Weights of a small mixture-of-experts language model, trained from scratch on English Wikipedia.
Size: vocabulary 32000, 115M parameters.
Experts: 128 SwiGLU neurons an expert, 2 picks a token, a sigmoid router, a shared expert of 256 neurons.
Below are experts of layer 5 (counted from 0) of a mixture-of-experts language model. Rows are named down (a neuron's output weights, with its number) and show model dimensions 336-391. Each number is 500 + 25 x the weight over its row's rms, rounded and kept within 0 to 999. Numbers have three digits each.
Before each expert's rows: "comes before" lists some tokens at least twice as common just after its tokens as in all text. This comes from a sample of Wikipedia text that the model never trained on. Tokens count by the router's weight.

# expert 3
comes before: "|", "-", "\n", "==", "The", "==="
down0:495517526513478504503530525514525569515476493536509505471521524474502454528462484470493520531498468511489544505509503506500494516474498603502513516515504467431511484503
down1:450539536510518478501497509508517523473539469507506494517496493521534485523466465493485492451541509478540516503549496505500470522472529463471497493467471496498535443506
down2:494520524491518479500510500473493476492510519508514487506505498521517508479469530498529474502486477479492536483474450510518486503476488597525532440493515511501499516487
down3:486539494528491467515504499507551516516518463478510527532470513500490479504483535473518478484497530512515474496460478468506528531553502542507496481528535505464549517525
down4:507502496550495517478443521479500482484493541512513474482513509511502474550478518491553437486523558490492483522452485482497475483514487497537500491508523470549508516490
down5:512490498516487512521442453497515458527486518524496517496464466479467492438509534515518473485458476523508462497467476471500448516495486521503442519489491517513478539484
down6:484502498505511534510482517477481479498470486477510487491458500511486531504517481479452474561451500507460507481474496533511505455497498460532489487533526509492461511457
down7:453475482480500463469502501510485492491531491556454488473513479477510474494486469575547541497542525492473504518483505540470498499509532391467501499490511506487535488486
down8:508497491502473481489515477480460529537602523497519512497501495465524521501524493521490544514453488507489522477560561543502496469539498343485524488479502476500514501502
down9:535524498513509516482499520450468481544530485515518521498510542475487536536488476483505526477480554493489485535521482521523493503499489494471482515527560502529523558513
down10:462495509511456530507514487488472502514484498510523514576503476517461511500510497498522469469513526540498494510530466543488503514479535494478490477495519499492479465478
down11:416483503522483466495547493483485471511556530509492499480506466487541480540530500520508509497467489496492525465482524517500524478560510438486492496468527491512500500514

# expert 24
comes before: " the", " a", " to", " his", " by", " that"
down0:480492539509507493523547512488539485526541487503437445492522497510511530513472549497509457474474549519497528479542511448494503532483487527497540565487518507518520485489
down1:495488476467512504495429495531520451539554519514504500537495435504479512504505502487456485521518476541491537489511485516501522493531534466510540458484481475457517504497
down2:436493517488530509477493512561534518501512484478491510483494536467473507494436544501509489456490534514536511502484497511499533500492473506494516500507544509453523541449
down3:522492476496474522482511524490482502465473497492496543495467519498530504468510471491508489474524520464481482487498500436474430524513503476528499475516467519518515496454
down4:521511508506511500521493515471545451488495488492488491498483529512550449497563464501476500515499465563516478466476491479473498515513518455439466487509489498507510512505
down5:535463534501472478465511532524470512499530524507501528524501509503553518515447482478499471504511486483535485506495474520479514510490470491547495497484517495492515489504
down6:502466495552482496513497471459515488525496483507453481487488539495518506522487512536509511489487499516485500506495488495476504500502435478492509461506473539436492511530
down7:503464488472504523525513506532527515482493499511512460487500500523506448512453533507504456462531500481482536518506548491445516490497499500461515523489476491530491530486
down8:493499492505498533487507542520509486517491486509493452503501502524514480499558498498548483526475554493497480467479489483511525528469457568485538504505477509500477549464
down9:497494524471495516517482473478509520543533486506447505478498495483469511493511477484489509438486525529491492497515513478503514483520524467479526504494464495481522497473
down10:485530514517536523523511532526481562488518503456510488538522522512531410518517507433525501508478527509460501518525483471502510478467502536493495493494493491501541488515
down11:483457560474496503544502486516528526520490472527529446503516493477450483501493486568456526517498459500535505482483508559465490498500493500485503471467504517510491504498

# expert 2
comes before: " of", ".", ",", "s", " in", " was"
down0:587525486493505474475481514533488524460525483483524528522472503526464513496512521471513493498522472518504479490482474554551517509537482401490528505512510480455447499526
down1:566471502490533496472469491534457514494534539503535545505477523479495488483550501506503512437521514509475504491534491502490512481497538380542506537496478511508488519460
down2:465515500480492529476429525497466505475514504548489525513510516519567490522494488510548514480512480514516501532517494503458531520485453522489511522485505430513533470501
down3:480499487544479530490522496525508524553501476511529492503475509501433488471477483497509567497512478516492506498475495523472497489474511581468460526481521498522501517491
down4:467492511507532485490511450461486495498493546512497520505544462451513537507487539522508476553454549494455478488511487525516465522528513502518474446487498477498488445474
down5:433570479478482493502506507477492494515452542488490548505518461532517494537477536502487498473523540474481489456482520514513491459497485552506497521489499499489508496488
down6:496498490498496488503529472486463493530497457499487507459495485509505481532498489509462498522515520503445539504497528458564499489429496497506500512471462476523541476488
down7:541484531475477480496501503502487492461474494473493503456471498506506463483512499499497478476509510543507467543519513456523490532534500399505536514513480527532500474501
down8:530549504473512513522500501492487486508494439523507473517498444527438517538521495473493532470483502493486489492495450476469513515450533438512538509518481516495487535490
down9:498491487474463509489492518532503524502497495511473489484474509470488520444555462490504480479496445471504472482488545513495475540522507537517548489499470537518481484496
down10:511493471491539495492501503531490508458509500514548498502510471490494515455526487522531513488547539494497521493552505487548473470477506472491479488478480511502444478499
down11:492521484493515500467515492518537497494537501530513495508503464468512460473518483535477462486503456504498514488479539513551520524514530474484512551504493484500492507509

# expert 26
comes before: ",", ".", " of", " and", " in", "s"
down0:482546487488529468476524508506529521522498508485479558487516520500551494508506495516501519519474494496457471503497501531488489464508511544483528554514500518484482532500
down1:475515461476540499479499464532496505531454479508462552473495471512468491522483461508509520542478520483446500511540520488517483525515488554525524509471515459501555524466
down2:507482550532524451514549499467508554507457468504510455498464506492509524462474522516562521494503548515492488478487494466500518498522505483514517455485542503542459472538
down3:609492490540508521481496473494542519498542482520510508487471485498457495530502519507519491502510532468468514511501538496518503511507539391515506495415492504507451501504
down4:520506478509506509516499493494521500509501476511491522534510427483484520498509459500525513518493548509466497529561519468541457508467542502517511477497523459474491491418
down5:474524486512540540498493510522497542530524504518499491511516481491487474535502545493475512484509454500475508490478470503536495490497511549422491477517492487532523498472
down6:524507508459551527526516511463479490447511502533500544495586513502472481496508512473537504527508536546490506548511519538526498510497508459508507497484487505519468529500
down7:489512462507510489452457521477537505510524490495517502464490500491491510516501515503522546510491499527534551463493509502495493477487508466542444470466513461499498485521
down8:512521493527529500481486524502500550573428501484527512498451478485453549525519516520528516511463539516477491536522501490488496488490568476524493496477521515516460517511
down9:468498509489531500471536533541487542546500508504481487478523501505536479471466509498473533505511519480496518527495528495500488498501509484460482491478494524520465496515
down10:468527476514492494460495465519482509479462473517523502511524431496479479492531493487493480538529528530485487495488538518500491513508545633485500488446472458498495483499
down11:537488478514502529475540480502531469494555517509516454465454461507467485505486526555556496476509501500515481459551504485505503479492502468464478487467527482513453485529

# expert 0
comes before: " ", "\n", " 0", " 1", " 2", " 3"
down0:528538450526478504505465496479494480504483486437473516496531464491485475454513480493469481539529553513502507519503480490537473501513484501573547519515527494518412493488
down1:471517476524551519532515506491508526539507488497508498519545510480506537520493497474486464511467487505520491536434511518511475516480499465486489474504501449517503419495
down2:478530492520507504490499445485468511525569506505539496490484488520469494511515494529533523496503506484496495498477472483454498515564496451519497483508528491518518514484
down3:486497464523521485506503486487497535490487543491482517505479517512530483493496478478485474488524506488480445480471466548538494503512509529509447549481546493477532527483
down4:467537481521509519506516505494508526524515499523475478456518529501516431499484518474530518500533520520477497517499513522500481508471486473491548522518523446448543493473
down5:488490503522452509489491492485464481525487473529490520498458516491479532469489515484524490503539549512504485530465524474510520500494498474532446499499496518493500507550
down6:484511497523506500487543505517495484511508500495555463524488550519541489456501483473515489489476468497491535510491499487528503460489486434458464503481510456498548518509
down7:462492467476472476496516516504477524469503464520502510495530471508496510509488498496539489483458482476465497512455504464489460516529447481490507531527493488516561526467
down8:504502528461490468461477495488497500548459490479481487514512467546491502508501512484525481521513516491482500542506486508528528511503501522429484477516494522520507484475
down9:543497492475530512471439489511531510514527509537491502550481480509503469516512534470471491512495510483531489491537486511537476548482509543482517489521491460493486495498
down10:528483490531460471518487553568482478511549524483515495529516512545484505473500487536506524533526475483522480533490467530482490523505459533525487523474503513523472519538
down11:477509504531480478486499506452500503504567537501485516501470549443498546508502514513499505495473447505500460527500507550512470502502499493468513511514485458504516458506

# expert 20
comes before: "|", " |", " by", "|---|---|---|", "|---|", "|---|---|"
down0:524472481508515519483462479508537558516541505528491520523495514512498504491483524502498517483501509483462529512506469481461524519500525507476516488506494495526524542497
down1:512497504463517499530471492539545488500476508521514518489539508486526487496524478424508545479501511499494481525561545436519493523470551524491501563505528501477510493549
down2:518506526502539506492515458478527553495557509532445473505477472458527516439522521477510475475522497500496505497511500500467496496463525521524517484531522516503527504506
down3:450492493473518443476486505509499543529552460491491501501485484515489482500505491488509516517524513476502481552516486483489491491508529481518470477478538502481503545493
down4:544530496509494503527552490492529505534534485523472542491516488513527492499504548503505478464536541503492458467529520530505494483475521523477464509482506502513469458543
down5:525491519515470506486532483510483474538540530536517488502485499491512502520501504484523502516498525501493464477489507533528518545613486497506510521478471479504462507528
down6:492492512456510512498546518517521422490546513476542490473519471521502496488512497515506500473535475522505471497492540483503523504493524477475473494518483493467482436483
down7:474434504479519493527511469504537505443484462489472473439549477501494523485498513477483485514481558498504515512494495468515494471528501507551496458450502487513510453512
down8:507509464506501524471476459527520495507516508498536477500517478533498527564493486483521493475482461510506489505474492511505478482488501491509551491494495518498502529552
down9:502499522507503535466483542548509493508490544513502509504477490539513502476495481486526503501532477474479499554496505489490483482532496430543447519471501523505553486475
down10:481501504436486485476544452474474513498476498512492530523498469503512499473502544511547503471521513531507514502511487481507503504464473493523474509478496538512506484447
down11:541506493488487486509472492483503499514525470467504511517488443484497527496474528516479539460479487503478492526540464490470506494485495471528478475513507482511463513508

# expert 4
comes before: " |", ";", "th", ")", " m", " km"
down0:473507487531552489456491528494474538519475497525493508502478476511492493517548503507511512502479506473450447479520459518491521477521556540505487495544489469447497451496
down1:471477552558478472474521489486481479532498486496450501478508522489523511527480480494508503521480500468459495521497499489524515514462573530538484495510555529521483522517
down2:525431521478506491505515549551507485520497470506487544525448473474529469523513490457461548463508509488486490492557519507497510503503528466465481519494511534493526490488
down3:512511495544497517477491491483493509494488524508469481512487566441502491480494476467482524475525474476513498509533513530475485495514500493481512493491504496475464526510
down4:469499540501526490467474529540468517487526544513492514474489518486496501532531493503470500502521508495503556498526486507474494493487531549529482524465493494484524541481
down5:523497475479487453567473493520518520536491509516551524490477457527518508489501494543513512522530508520506529485467499446528494494500447514444490468491475509517534473503
down6:446541506478466507529502489483491527499493518481506504476528481449464536491465521513475472487480469518551503526483471518481568488507512506511464488469473489457545458499
down7:485477471508495486489567542486488465551469448482507466503520499514512436489499518514527483491457451488475470521498509477491523505483489470455493494513499468507483486498
down8:562539523524523482485515508526518483485504501487509485498478508480542523510445493559490544503535502494534521478436489440509487545527433459460499478482512494545500475522
down9:456454509474525475483465546503474463465452504506492471506495487504506499524512484489535522549527467511537503500448501498481474488467483526527510463476520561491522574507
down10:558453545468469487499480539481505517493551489498524475508458540535463504496486499511483487470499507484526505476509460473506478446522448481485562523475478495505482460496
down11:514514484469455505530532458523529506470528483491524462469479430493477490484505508493440497480524535460538511473495508463479497483491493476464512496491470508469523504485

# expert 12
comes before: "\n", " The", " He", " In", " It", " She"
down0:510520478484526552521521528472524479477500522488538529511497474489467453485494515557484508491490552463492476497442481477502529467531546558462493543510501515519452528466
down1:445541490506508535484508501481488465522543471491502493466528500518489538524504487476450469498497532502503501450442475511543483483498505507544494477496486468546477515476
down2:538511497457484508458522482506514551541479491480535493465483498511489439513496496531499487475490540462505468474499450479509470515449514533594472513497502545490496502486
down3:495506520519493499456459508479528482493505465500525473467531530529540497491473537545534484522541525465457518524537490557510438500487466501514514522516476543476508484489
down4:498512511479513533495558505510499498506527501548503474485513449534530457474520501481499513475504483523506526475523527480504502494475478541450541495494514478458519477497
down5:477497527518494500511485520534495508472521476545488496481487524538548524510521546504459500445544545460494475519528512472486452491452494415480493483475495514490550518495
down6:469482521523470502506458481524488464520540469487480508494499512503489489541466497487512556487527490471468513496503501485468495475520490486472458497494467493475547497506
down7:496488496507514480475466501522517473488514506487485493473493478496537461532507483488472490490503501489512520510474542482530543505506531461488467513459496460475496486513
down8:485536486504441519497567512481497526521490460516508494464476476475500490503498512498545493487514550472502462525502480464532483505485492508531509512550496523523472489535
down9:532526531485480498482534487513525491493469473488510495546460486478551443497451505505503529513445525506501484515459521479472489482508489461481431490517509508497487477500
down10:507500531477501500494503490486505497476502529550505515486463521466497460521517494513486468537513487517504535494499535505483493524492518524489501478527481514543459480522
down11:529514480492512467503492482483460455492518524536497501445497474497511517527554463490541502524457495526527487443493508483508491511499538563506492486512493521520483500472